Weights of a small mixture-of-experts language model, trained from scratch on English Wikipedia: a variant of SOAP for the experts.
Below are experts of layer 5 (counted from 0) of a mixture-of-experts language model. Rows are named up (a neuron's input weights, with its number), down (a neuron's output weights, with its number) and show model dimensions 128-255. Each number is 500 + 25 x the weight over its row's rms, rounded and kept within 0 to 999. Numbers have three digits each.
Before each expert's rows: "gets" lists some tokens that make up at least twice as much of what it gets as of all text; "raises" lists some tokens whose logits its average output raises strongly, later layers aside. This comes from a sample of Wikipedia text that the model never trained on. Tokens count by the router's weight.

# expert 3
gets: "0", " and", "9", "1", "2", "5"
raises: ".", ",", " –", "th", "–", " |"
up0:507491467476493531535510534464498472494496456463480458522509495530525505510496514539545521513541493460510468517530519500488490497490551524531503473475525503487484485500509476516523498525455528497500487466498498516503504485489497511534509474484475498489552473462493533553459523485460532507492521515505477528493502515542528514515493508480484451493490465535483451474527542498490502473505
down0:485491506515497519488457481496509489490509518539491493507466509497494476492518546509535522502455532516502499533478520493492499474487490506469491496492479542527531508516521485530465482506555525487478493540525502483508489494505514507553521479500502490450474553523483519496493443495514498534498516512467486459502499526544511524509517478485524489463513490511502491498508480471480506489519
up1:495504475523510452430499491478511547533487483440482518493511521480523490525482495513512524470534488491471523480500525476517500505497530507522517483461524473485503503476470526504461474450479484481454520450518479512529511486509513496497565520420475495525520513477488455492511496459571528549479490477534488474531505473519499484505505484494500506501514508480481489484530535476491531549469
down1:521511449502568486481488468480487483525493478516523464511462473471470480520527501451533527546503496466485508484516498547510486501493502505488500510508475497487488494524460503500487548462482486479521521484521486511463444497505475489516472477479496485469512464536494496479530487472522488526497538476487493490537475536502533498488537485472473467490512510510495538468517515462523520489505
up2:472513487448486502501525473500510532481508487452480465542502485491538496495527513522514499504476539527564480496519506480489496548481490498523491474474480481542520453541508483423491465524544519483481481500500497472449486513550525507467508517538530460503491500510505480523493503505509466493487525460467472488484492482473513508483459511534525482508447476467492476523508502520511515461458
down2:487465501487494546503463479472499504477485483523524509512529494520489509491505483512525517521437493529461486491535521499522474509523459515508500476535492482520486463514536536479489510478488509511490506510497528486506451499472517472509514547515452479482499533521497492446475475521503522498462517533484492509495479498540492477474468475523472498490441486484515479529507497477484511477438
up3:509487492530527505557474532522454483492487517493492532493531480518492503522476444500473473542507466495527480486521538491491510473487528510454532520555531501473472509495494521474532443524483438490499510503459522452510506524510480522503477477430532482472492500503441468528489504484489436482461502507507465527493514529492500517519503537491494537482509497450476508501526530478512537503518
down3:534506531472487517513479478495486538479523495498542524516480531511533485487533481476523478498542509524531556499460466535523491490515489491545519531483500485507518454485463508517457526511518512505498528531522525526463549504504490495499498516480488514538467526478514478467523496455546480528518506497519529464450476448503501505514486491515464484519543484486493500488460474497483470520507
up4:478516462465463481479515486517495491479496477469513501431503472532474486536509537470520501500523541511517506522481522493507480538485521470520462499502498490513535518472515542487500526486446481534537499468507530497490455471516492469483512485547535488514541501515538499470527522533485563458542466499521500506466491493489474499517484518514551522500478459545467463511477454498472498499484
down4:486499512519533493503477489551548481483519502485472523495506502451496487513479469479492502523511501523503506465495504498499532473483523562523496506485495502562512499510502501470510493515493538503501514485503527485501518488471504480494542483457530479503474465503490462526507502560502487502499505463446486485528528507518530542492496522480467529540480486523469516476524537506483520527507
up5:493522486448518521517516524506485464457474533495499523537489508530551497497492435529486495522517505471513459510450529515524483505509499503571480477494485528517488509478502526503468486512517443472478518470510500494496474526500540494505477492496500460513435490511500492495501497534541485506525478437493512523462484464477499519535510541492474506550496451527493492526496483506472511511460
down5:541482507493529507508503523498532504468501489516463470472479512477486448441488516480531479535485454536499495520474518510524500486495487530484512513542513492513505487463538476494456520507536515515494534504471539501498513502535503551517485526501505523517499486543518503470482520474497459460485512532520476481525521516517458530517500547497515502474499523446507496483543467529454535513444
up6:499534495499493538484505471528511505489507510474466433533456466486481510471522503469506528466476487517499510533499471489518476550486518508524465534506504497427529558494498514498533465518517502508498513489509476504488522516425545493501524515445465513522503519492508498501487487512482469537514493502527493468513487492476558502497453488530476484501483492500497496505484504515468538539517
down6:526521491529458483547527523513526516492515484500491493495542539498525542525505515501473521510495559506483514536507494514494484440527481501502516536485471449530505446513461468495542495482518463482520488459483550509489500513481479487489491494536506521499509495495509514460558521511464502459502495534483542501517466530526467531532490505494504446471471509498498540518463496527529502470501
up7:506494479517474491525529484485461488493442523482459492458497547530537545509482471486483445488519529463483516532481510476463528490490466512508500541569526475498461488524476488482496483513515483495479476471526490496494521524476479532498476483512523501458493484529493523496519423537537496457548462480546516483497513506539538555499462465513506510472484514485465469524500496488513487529496
down7:512549478500490517479483478509522463486511535513501521493487526546512491489497516491532516473472487508509534453586491495450518506502499479510503489496514486490486477497520492465506475498504489476530542484472495497492503496442485521408482462544477506489543513532493506512478518489492517488460531549515516516492517496478528513511473449523450545501539512521512467435532533552512461500485
up8:541535504512489481486479549484503514489472509435490549459472498466477525500532502520503493469476527509475544518483534480468525503522452498495513501500485505479496476459503457506491514498501530513521488497494466474512466534525489511547499487489489483461466514523450470498511534504519475480526455524470466478513515488516472506534514511488550502470501467528482506468489486486522499517509
down8:521492512503530507507447481506514468482515462515509490503515519537490476492489479483503500490524516479482501520493505505526470511531458526532493480455481512516501496483460493507478518497471475516495502490509496506493523497466490524486462525479500498500473489499496494468466478519512473502542513470499568489490502496508521528543510472539488467482507501496481517528485531517547506486463
up9:512523507510447479501524493501508518464524485510457470500493505538465506484514461524476486529528506508483508466499498520474454502498498486500493495489511518510555517477501480463531458512498483458456483453490483489456470482499457459474508460511485472486548498510470488518519475500483509482503516522512514495515485517516529499514503504529513466483468456494445516527502511496532524512504
down9:520488570477498515502506516453449493489504534476479548499484499488554489495530497444487479553470514501508501499455495472487489525470537492514479483465477479445521529510464510497516518486499482515501486495534492492530503486500500545471510515549487522515491474530522505444551500542534505499506539482498482483560509498533487481518533494518488485457491545525502472459481451469479465465547
up10:538507461504492465505525510476489516494502503501497491525499451473470503520536491476531486481482514515488514480475526530537450490523523495463532495442503523514480503500542451439493532445495423523496481469510525559461449518504485522466516495527456499472509512475479494459497526479493522459450550450487513541481506486468553538458465483497489479506459476490485489501471492511507529511524
down10:532500531508559491521477495486476530516479484477439464459489519479450473435500501483529494470519510504474541457526467484531483478480478542505510527518445482516520476505520523534504560573475498526497522491508491498527496483476496467499515510494545539509494440502492510539511502460450507508501497538477503493523475461520504505528481520501491496505483516492521531485529475514502456483496
up11:455454477509486492474537450487476464485519505458495523492558494486458467483492554472506467466528501515472499475501482517535474522489524518527530476528471533551462503473504506492521478494515500529519488492501485498469501421479507512515502516493500517522492493523462501494509487494548470561507495488477536522502502518532508495525512499512468542510475505490473472503492511496482536551489
down11:501515515492507530492476526453488512503539499513438463513459493519525518535519501547530505493470498466503530528515498452486481476496498481523469530496498464484512474492467480544482504458518513516485464465475484532505482547509487490515505471491483455498522500475497482511505467526479512459520528492536487495543524497485464494490491502500505438475512490480548500509468506449483451489478

# expert 5
gets: " in", " to", " for", " on", " with", " by"
raises: " the", " his", " its", " a", " their"
up0:532492510513521503505475486474485506513492485504515510493457497512540466496478484531473442521506523517490474505508516523530511509438492516458480517501505471483524523532506537514516470475445500506553516473461496489483482530472526485488501556496498529478490482514461499484540506479502514492416483519511485496484521482488512469540525511509545491523506459538508524512480466473480492480480
down0:489436524493471492495525526513489473475512463516489486526507493482476533492486482472522494458475507502540543474502477510506525503523476522552472495518506522522549483533498519497504527504486495465480470459497480472505536497514521547507501524489492451486508531529513506497491518534474477516510509484478526498470506476512517494501480488508455503543480504503511486496487504505494494519495
up1:488461519510514481544509501521516514483454484504468434465482498511516471544499438534494489516487522448506464523517480504514518533500508460483471491469466463454536471519510535510562487486499547486522425529494497503529483495520483478494504471513485464498474517512530516491519466481464447487505446503532469483481506517485488448495517477492525494476425550524433493478487475519512543523467
down1:483472487522509512498494511532520504457469498507519513432457476483519529519489497525500519505469533476556478447532482505537519516514506520488553495506475509506519520488502476503495470515491487507501518509514519491504509495565469503488499475459552491510521518505503513511532529480497497465515466526506507523511516463508521495507513500514491449494506525504491496484482433490499558451498
up2:524511515452473466515487498466479496515520486503492507482518482485504507501521511476488471497553473570495493536528527464504480511502497514544495511483489470512506483528490520540490501515524491529529531487503461527510479534487493530502487506489564474499479460480523523531527503468505513508503491462521538444504485505519496466489516543502529497514447448480499473479521512492473490488517
down2:494491506470524482493529536517501535486524533504478482493512456527486477525542519532509514513507511488492533512504493534507510482507563465496559510468507489465515527478481515497542506456516551527513473492505519485506491438448506515532518509515471501500480502483482507446508511518501495450497534502470479547493503509499502477471499539535510486482581544515463507496479526487503500509527
up3:483522550466492490530493496494496464517480492521514509527498474487500477525492467515494497460461537513517544481499535487549479547522511495509520512524446498490509477491484518500462500506480505475498448468507529536495472513494456500538481476471472483499531490496510456518496509520482491516485505538487493473490489550456511515495525479483505513494498511521478521477522525512467506476538
down3:518527507521498500523472513494469487552462503513525488524514494426512522507512481452454516537535518517478509508475479504477509524521465489519459514520516499484514551491521509494477513515503494500471497512511539488520528535497475515476474452494502494493473559497526483472501518493519497510472494487505499531455494522495489482503463507477508512463501513470511501549532463457506514459507
up4:470511498564459516495529511554509485516496475477514485509476465484488510485512457549512521496486486472566528519510507511533486493528500472495451462527457465470498506533471524520476526495514485511500531486494500505507539462548502498492495497511522496465562495489512519477524489561483533486494525495463552516492483506507519527528511464480519523484511505545507502479473429478494520442523
down4:449484529518450467489502522508482472526455529552509450468473513499523483479517465506531507464478498523511485534447509505501478488509509534530482515494534455484503469496487487506513518484442522503479493563458523521487510476516514497511477500498468474487453518476526530492501497481500562476504494474497508457544526505512524528517480521469481506478511504467512525508479489512531502517507
up5:515458551493544488518512476529555474479468485505486487510484502451496470447531492479528465473496538498491504526509502526501541526516508516507495480471479487530489492534515492480508495463519494497486497542515519496484505505496488530458439495526507480486515494470541493489529481527480463470476520477505458470469465533510492500493503439525489506527497507475504494468488550501468485473505
down5:491474494507494509490529512519503484509480459470455501518498470467493461556497516463495478473484526471483504511500482516478517526493437515556509514511486481520468498469501535550477463544486504490503473520533528504506525504539496506482474496516498488501493489487497500521517552510484507484519459449525469514503531497493548475499487509481476534501542500514522501506537547510495493472532
up6:500507487590500517481472486517538539482502458491553499474526509504524539470513458495502537504504539499528479491524500537513507479500487465512498511460485491454528483541523449462543512475514487491510473536522505465496513495528488484485482470517529531498514544524533515499456521497536483488474480518489513521459484489506498486514459504493495468499505520465471503459527526475469460513509
down6:419499503487526499525534478491521477462526519496490516542483511529509458495498487529458530491483460497515525517511495480497474486484526522481469502503541496481454478524477516496516489511500496471522517554486496468524539464474488498474488529542512490471532487495522529513536467534507468496474500504509500529492506526451467523481516471478535489523543493473504507485503482472514489531505
up7:464483510498505469499483474509540484506512500511485491515466507486502483492485502506478485513512523512501490479512556496508509496506506563493506502476472497525493486470519539498485521503460466472442475501480497482492499513487464509492509486462489514523508440531528477464500516534537482514497511483480502471529465474478513470491539500479467513494494493495430492542484477476513474480463
down7:504523468476472511474490500489535511522511504503508532476493507464493484489492507491499475559516488519504495491472488507510532573558482521547497514486456492504497509478500487517510476509557533498534478499545515530480538530498490489513499473486482529486478509488506479506527474494457497520534489486536472533530486514492542494482486489482496517496484527512487474464508526535507467493535
up8:473478532463488487490528573480497500514478494521480493491521509591500471478527501469516495531497531512485483495566453549472465501478502469458521516484477546524475505484493525472473495536472521524488474480527483466505493494462539491494484468516516491490480499518532477491499520491485492504502509471494502505468468529494490467542488506479484489488516542483472492509478485532487540489500
down8:541493510506501495486527542473466510527511468519497469491529526503455475490503494488486516518549500486521511526469461482480483484558471518537497518471495511520508487454491501494485511514498513527502490521478478470425467510486477519526470479458489536479518514516506515504460513463452447509514480496542511523479442492505481477491503493466526527515483502489527474477467538537477522487436
up9:556518506446488565538477511509516481532543516493523523469484522499455523470511515489505512505522457487455504482511479482518534494465535525487480510502511513489507510518540500539503497470478498513500488545510530506524493485508489479472503480516426471474478478506499508495500495554459469517501477523533513485520496472490507482506497514539505500500513513509489491534484509432494464512464
down9:497502498478506521495484523447517506492506492461498508531532471524486533488488502543573515496502504532461475476521554467480483514465566487527518521482529450539522484478472493516475501486501505517512476517508531519509501502532500476467550548503490546542480483477510475459495511528443536518512506488536484494495500515487540474493473517508506476539522500498501445484495500492454497480515
up10:514552518576463503477494481478451552471493522517497484478482447474492467469517501575491507492520499484502487465518484542495487495473465493504530507492479525515508543518500489471502511516504440495493539473501503469489494485452525444489513506466501514525477498476503486498515510477501478465425519532501431495500483457512541510480469481465489462502508562457521500514488528490499517505470
down10:511492467474487485539497524460448500489513510516466497487440536462488496545530522529505516523483536533496510546514455504503515451478524491510521486470479477506490498536574487490517473479545476507495476464491497487469432481466476518504560500494483519553461485518490530517496498500487498482467527492510508513479496489504510508492519474457503504499483489460514523498459457538484508547447
up11:513507473503524513502512518465487471512497472468529514493526512459536495493525515492501487491541540539512538487491503477496487452461485530517514472456481474513538457501579533538517526546540483528443458506467417494499512498516476508549485483513484502478503499536494476491477520537521498557534532477533497552509513490507491498517497532536498522473501504521461472496527485509517501503452
down11:477525473502465493508495502466469448451514445522544491465531546496464483504463539546505509489483528488502493500496503479523531492543534480469569526519508481505458508475475499502509493480521523519458503532484468517490457481484486428505478506525501509540527520472464494493453471488477512515493505479451511494456536517504501497460466492499482535523512503505503499513473570483504503515520

# expert 7
gets: "\n", " or", "or", "/", "er", "ly"
raises: "Studio", "Scientific", "="
up0:468529514539438510503498528520501496509503526513486472455489480451505538494494485525477545524485574485508493507487515487452503474517516516524449486511526500454510464435498495540482486504501491486518521512505461536505523469467497489517478502482519528500480495492511533457524498492512530453489513506521499470508528474512476496418478474503434507508507488488505506488525525493466511511488
down0:597476512540494521494509547528484457466472487528504458479486497492488500461504508476535480545543517526511502494500532526521525512517505561505489466506483532479497472509520474514461487495509495461496496523475465516537540487533487466448496518507506493474491530477464498521513495509494492532472515495485559483432521493517511533474502473513496504535501503518484496493466463472532474446518
up1:538546540474493510485505559552445549477517485494473511492442495454474491510482503500468509512496510512540491474503477483494507495504493488517547492478491473471496477513506470455472468479507497469465486474519564498501481475478497513576524478483512454476476503488460484488489499512489473488478482510524439537495494498489495513495486514507534488536485471504492555490475517469464489500479
down1:510459460533529456502465501509531475457495476494466503480445497476535476493488559490489504510499512507529501491525483507563507461511484471496527514470500541513533534442492500501552492488494530467522478523499477469521546508485480500519472465505484527504487500528518484496454516484534502518504536518499492523495550483505514500504488468493563537511466471539515505546502519521488522510472
up2:478530490542456485496522514509503487508482491479508506475514521479485487519511502510471522589527488542479516505539514476495527478499483515518415467485542493508488495539505477541496500501536496511505477464506470536484516462490474536501519522540493488482486537488514538470472490495460533490489496470469487495445507517539516496474505476565450466505492483519535528458470527486502512536464
down2:585498452473499510502475498502500499480459489510490477513499423516532498500527527529502484521525535497550540490507531519517497493537466515506525492492491494506490471466509478491486537471469575533469482470493512463494495476525482499488471489498512521522527467492511447527522491501544493486516500493502473485471495501467498499483472459489521523456480478465510517482490486514454495496474
up3:509524477487533475519485504519480552486526522505518553473493506457555487511496526518489489508511519473490493489527450488478462519493508518557498502471519501537469490513482492522497509519525467476514455525510495471488500507493463496511476514509523524517513529525506478489506516514509529491469509512533525509499478478512545506517543514485480514479499483516489446496485480517478499487485
down3:454529475476475487521530474499471536524500566511475511454524497479511482471504507499518476499536499471486466486492492494503454499494501465516480515458462513470530491492504488559522459487520532496497506507510472516515500506496524460504518515512495546499471505487470544515525493501495549487505531442533574474508520475496507499514498511483471549497518520497456492480475511502566467501491
up4:490473467483526463478503516520506482525467518514508494487463484480482529499480494504471532464514465564479504507476533478512475443501494459518479526504512488482483513505522503533484482514425542502442480508506516503475522500506491520487483473544476485472448485497482542496539466490486514518496508499504509519528486541519506501485511494506495506487482477474507519497528495493474474499469
down4:501494497453528501443496503466503476467496510524532481505516515474536528491517549456493540462532475477512526484541496523539493502489465551511535486534496517506495485509502524512495492516499498495532472468513545499535512488478495494483486532493519507529500520498439518529541534501503486498493549512447467518526539499526507451495517494529477507502516487532510472493473463482476522494533
up5:536457462522425495498532516480510512559491502552525503526499543525469534523499489512476550479487432521464485510542503499542560515499516507468502501535502526475495474463520527483506517510499498437518507530483477474518509560515468516503516467514478486521537479498470487499507515523489482508494493467454511520512524522503505555491533461493527485510519470502523509506469537465533489454462
down5:507536502512466492540489546537459511469544495519493524500498511504504458479536522465476504505486512528505513456477496452487497484522508496484488503492523515482485478519515538462502477506563538508494511480553474527508533497480486510465507502495524517490510492488484502485511512494482478491481442478498519485501478502489492511469479427525507508514520460489475503502532531512522514501500
up6:552477533537513456475484496476463468488516478502499531484493529548513519579486474508526494524487482523505514483475525492423508470480484511479504480533458479475450460502497454544519478469525511512525477506459457477494474481478517510504426510525454485484517557514579459536472449516508501495495483500482484464525490523469514522511516517520470516487501526463516510499449544438561495506508
down6:533493496503482522489494490520510481526496440515507499531489498514475484505524497500515479522536505497478520503548493521515500521526518497473481528495529489531457467525530532515518440518519514491478506486509472513508504506460516493485496510495479521523483488503458529461435488484526491516538472494478520479546514534501470520514511457556567489499470504506406525496508513497493479483450
up7:490478509517518485481453513497495522535465488481489493493525498492520503507472495503502497540484448500489504490475505523519522513526518470492492505511484483515532536513526518472497490512483536445541499482499521537559494471478489463499463493502494517481500500520496516456456468494482467484577501483515479508510492491482502491507506524494517510497481537505541495528485476501497512481465
down7:524509531486534564476479536453486504539522498505473477523513441503489537521479545532461512526509525505504541517517504515496462528499515463494496518483514516485508491497510526502514512509483518469555515516520516527500506487476507524499499524512514486540491528464470530441543516494483481513542515521510509581512473546461507469503485493542492503464546481526530480495494517494532519479492
up8:473417471514518543528515475490476513511532493555496535520524490488538496495522495469556467525536529476459534503509531465500512500547526536495516495496527507483500536515454512496508512500525496468489469517516454477489472482459497464533518538471503504469518545497509468469493508482503468499482532507508504486505511512461569511500526456506455505518468483484503476482498516495491520501475
down8:542493468485509508489489494507473504487522466510514522490471563488535496478512446505491489495466515488519526475492492547492441524470510510480486536482528502518444483472537473507504526475501493541477513487520454478464531536521534498474499535504466509482526491484506469479520516515474514479509505539517460494477499561523515478496455539496455473518470486479522474516526507452536493491562
up9:467488488483524501499497490505519534555477520490470505498477480487522479510498478477531501491504496507515480507562532509513523524502570503517500505511524570496475470493467482493488466431527534510479515473497478462492559518548461510497541461470529535499495546469533492494534504491518508478458494501491484519516519514446518502510520495464492477512476479519474490527523536473473464502488
down9:541524495468527504544492513478459530533480515507468580487500491521478509499490508510472532506482475466471502500533543481467512520525538495505459544471500511489507492487496499473498491517519459477460445552531457484482538504499505512497475525443498511495535532484549498462519489505522527530522477508541539465478506502461511496483524492456524472484461501492492487501502488513522498497462
up10:502465496492430537430505540458531497474499572502516536528484497482528488514531513454498501471472501501452494510493502493513498514523473477502448486523507490479462507524487507510476516527443504526505500475527515477522513497475527472549530502494518534514521538529510495483493467487511516496515511515522506489515508496500508476437568472501543528516482522538548525504444529497483509508509
down10:542513499494521507468540464520493486456489516470510514550528512518491479507500516439518544526487534523525493500492501494522530533479488481499491511497524505523465520519528488476436451472542489465500480484500482484523515532510486547480496485516481540473476516454493502514504506476502498463550496483533459473525468515493439495534518478497476489510500504497475520522541533504501522518508
up11:490455462501477432474491528480525478477525510472487480516503541462488476507520492507520515506521496479497510482517460524533459479526529456481501492453492466485475505487478459487487508533498538508522503527526433487466497514508509493460489527500530517474506497478447456480477507470513498463470533446495505523512490497534530444489480461501490486528487467526481517522514529502495479488447
down11:470496489481449515492501457500492489546499493510512479516541501501470505470465529482469481475451468511463520509507556535506477500486498492465429484493525444512543477485541539496474497553494512504514553511506566460522471529504492513505500546565452498500470516501491522555519494511523507514465479521517533471484506491546477471475538510515508519533486568482500514465529491517471487490521

# expert 6
gets: " ", "-", ",", "s", "|", " the"
raises: "assi", "port", "chi", " Success", "Early"
up0:494488526526486483453535540475503524452462499486486516480529464554465507515457493538451504518521474570501506503528451472500466487468529512473504507505462492458478466512462486502513495526496477482519537512472482434526449516482501515485436489498481491545492503557521510493533512458497461492570489479510473543518513499505515513490507528502499473501505480523539513503471530519472477512490
down0:494554490491532546527552504486484486485464512516484501519507546519495479494487455506505502554491548517487508477498509521472487499525495475479459512553550464459557531472506503504527491480495543494489500512487499561504481510456500502525522511487504480524485543488528474487522472523462538529479418454515496507500543481498471505516535531476513525490495483509495485496543504533490475486527
up1:486499524495468453502490464504510530487527501457535496491487490481511477475465545497500485486512518492498524471526531521486513470504538523471527477502520476512488507465493437524484466475538510476508491484550511493489514504493488527536480519494504504473493516504537461491474530503517513471514529532477517513480490525497551485480479508488470506441528457513536521505503500494523498450544
down1:480513537491480487504520527504499488459482526465534496501470505524500484472505475500532507511524535479512514458512494528466518499524492510482525512500497504510478508469526486469515470456493519482490491448512520492508502457476478469483492534498457509552490481468511458532538500447559448503500549505489458477494507501490494498479443543491476479499504474483531514494500427527541487491506
up2:443504516558538502502517499464485523505418503496470518509498512476547540472542511526473464529474454532493480476530504506516472514505512456505528494467500507504507485479484502513487491493520539470496483508535500494495547501522493527446492513471508527522515490529547493510476459494485506466538499470499461526491476495521495420526491485466505489501511508477495505531518482483529477484483
down2:487500488493518524484507480511493508499537522448501477475517536466510469465526497470517497524492503479505527503505500472540487507508505500507500457470524502496477499490500518511478511503528496548494520512546504523486493529540490478499483507451483495514543502496513493552496501574477539469505465500483476483518457527495495505491485468514491510484549521475491519498495514480461505517464
up3:464502483554476464515496474462527472497497464471544521519506536492455484500522492492551452518531449533476506506495461517445478489493487497494505529479507474499482479526488468479506538521504497489511481495457474523477523456511501508485524485438531480536450514544495471534502515522544522543525558527492499536522501506492531532481471494522542479533525497503466508514532469502518485438481
down3:488511524487513480478485510483503523525474522477542531481508569493498506481560517508515481491484477502465527487558505492499538482523492500523514471518469520535485508479503474527528490455530499486520526480505514487509480504505508490494476471480460459519540531491514519485531506538531522469498514479512481513488530519445470483544525561500478510497477492511525512459465480486499432489515
up4:525483490484514505484494485504501491517526522469515502517518516541501467500482511498482467495436512529490470501489502512450489505498511493511536511490528527511503468486519500440536492486469495462440523562472543523542496529504513480483520559496488514489514491486535508488505498491468518518501529479513493490446530507511505477540495500512474484457537531469464501506471512547559480476487
down4:489469499496491517519477484518513521468560501520491515482522550501468494490507517526490496504498508474483488527492523520514520504510460528463515498460546473499489466541486460521507539484459534494507491471475496512534516492504450525527498464528488506500521447490534478508495491474502489510526519444516515463488515509461483512500483493511531528544527514494509533518487529509487504475493
up5:499520506494487524501498523488498524513490545523524547487483527502534480483493485551506487500527492482509488468533473492523475514537500487523480477518476516508515505495489561492501449516488500523469508455517506507515520486476502484504483461534478491512479456520496542496523518515497479496516519495441489521504470465453573503476543510581517481459508477509494475518490448523523556558499
down5:484502447503465468521497511504520484491525519452499497498462539462499555505516504496449516504496445486497514525482470490477504440491504474491529483496500524463527468537512480522509543508508481531521507545518529504479484510495473516484502514513472501535497489482537550433471545511532464551472480480498523480516540521501502484580503475524470495465507497465439494547456510488497491517524
up6:486513435490487486498480481500498491504449523520474496482491525523527497482495536437484563497496531456502552521547488513524465515546496471502504494474511555466476497508495484488481517489493525543528493500469436514538468513507488502505508515477476503500505521463500471491482478488499479511463507462467520520543488502498491480503508512463505493505494495509514508486500493488504512542503
down6:498489517532500497516518534495478491468480487530455492490465496510512499530524409477470501455488460475505469460515437510528490482502480508483483507544519481499468506504502496508489499574479483515487534491501477506474496493486482482510531512513489476519520462510508532468508509513476463515491475493495508465474530519484510508490498507511517514531530496466479509524490512483449495493501
up7:493488490480428484503551469472473538504460511505514515509466490522499472501490493508508486453463497508427508467484496488463504523530501500531495459530494534506466504505470509500501492490520481488539509472487495478484519497496494521484486497495499501480499506507506472519466506475510528513494469489481480503492500500483491469474493488541509527477497483506481497412509502460466477499506
down7:499512577468489456516497514488491491523475473498517537514500526496489456482518530496472519503519502503490484549531510501456541496437507484463522500513526480520455530469456515478518535516497544511535472505530472517500495535536497490473452481523498466459484484493529479520516523497497491478514472514472518496552509502507488497524522563469457496512490515515523497507523505497516493505504
up8:483471493506491533506478516496500486490496515554487506493450504486494488500508478501463522495491520544520504498491491482519466503494475479475480492493493459516505475557548544509487487509539513511519498483497509523463532480480505526531520484441506504499520477501485459439544515476563452474483531529475460485515479526534498524481490467496476475526472513507469515556478501488510522460499
down8:495465506540495466496447525500517521501508475473482504482498458504517538492472521476523534500528518490510537524436552494476466552512487513513492493505554475471517534495508486505523496513525495450479480502483513499496462463483464548477536503479472522500526502489476511463486511511448469509486489460515550462558483500474505497531464506467470502518493500506496503454495486481495469518519
up9:492501434510498483507548495484524500493515516485490477536493450501528501456476501520525464483493502494516533540504511518476521485531487471535485522505459510503481501532469482503518501519504525492517491472511518506480479477488519479492509500493490537480480499477524522487479500500493487485515512482501546496493487451494492449529483498455457547512500476512490532481481451509505506465515
down9:466536500483487484473506475510539487539548487503452507540491513538488475448517484519525507515462501475488495534494472518476506533514529471497540487480497502506515491519513548499481535545484522498513488510535505474527560506500494496499487480503503527521486490495462481522519517475485548500522519496523540494489475529503492498454499509534496493498529478492504491499551449512507519527488
up10:459504460516560536482497462554521483474526527514545484479504493476474497503474520500508526474465519495497437532489469516489492467530526485439492519495504524531505541487504483522496497496531465499530556446480533464489525519463457501483472492503510505541480503528477540512509484488498506477534494519484512490541472498441542464474489508522475486479517462494475482480470507475491495497508
down10:502502541504476502511480510488487529501473495526514498510476499479525508493452545478486510550505495491517510454502480516493537441500528520494524531486506514519503470517535441479505468474485499502494468498462503476533519488474497497551493522494482534501510504477562501540476516520507506470483489500464511509488530530525453491491484508492486489541505521464532477494536505502531490526486
up11:505505495504523459531461512508455491544449503481506500497509497496510506467432478501543454477457510524553489485514502498486509515471482504498514504526492478520508497531482515465477499483474515459496467466493508488502502499531478485502498491494485444541454473482503480527535456467522454471508476502509489504525484474483502503440457501531495472540580497475498486512477471505536477484460
down11:473437508529505498501479514498465500470511468513533517509521491506484497508525518502509456500522513516493498499491510453494490546485465505505542503506507487496516500573534447518513460508520484517465533474484465505497505478554542471499475470476508500534495505478514489476488473478524496495547463541531489515478511521528560524484487487513476497514480503463475481499525496565516458509507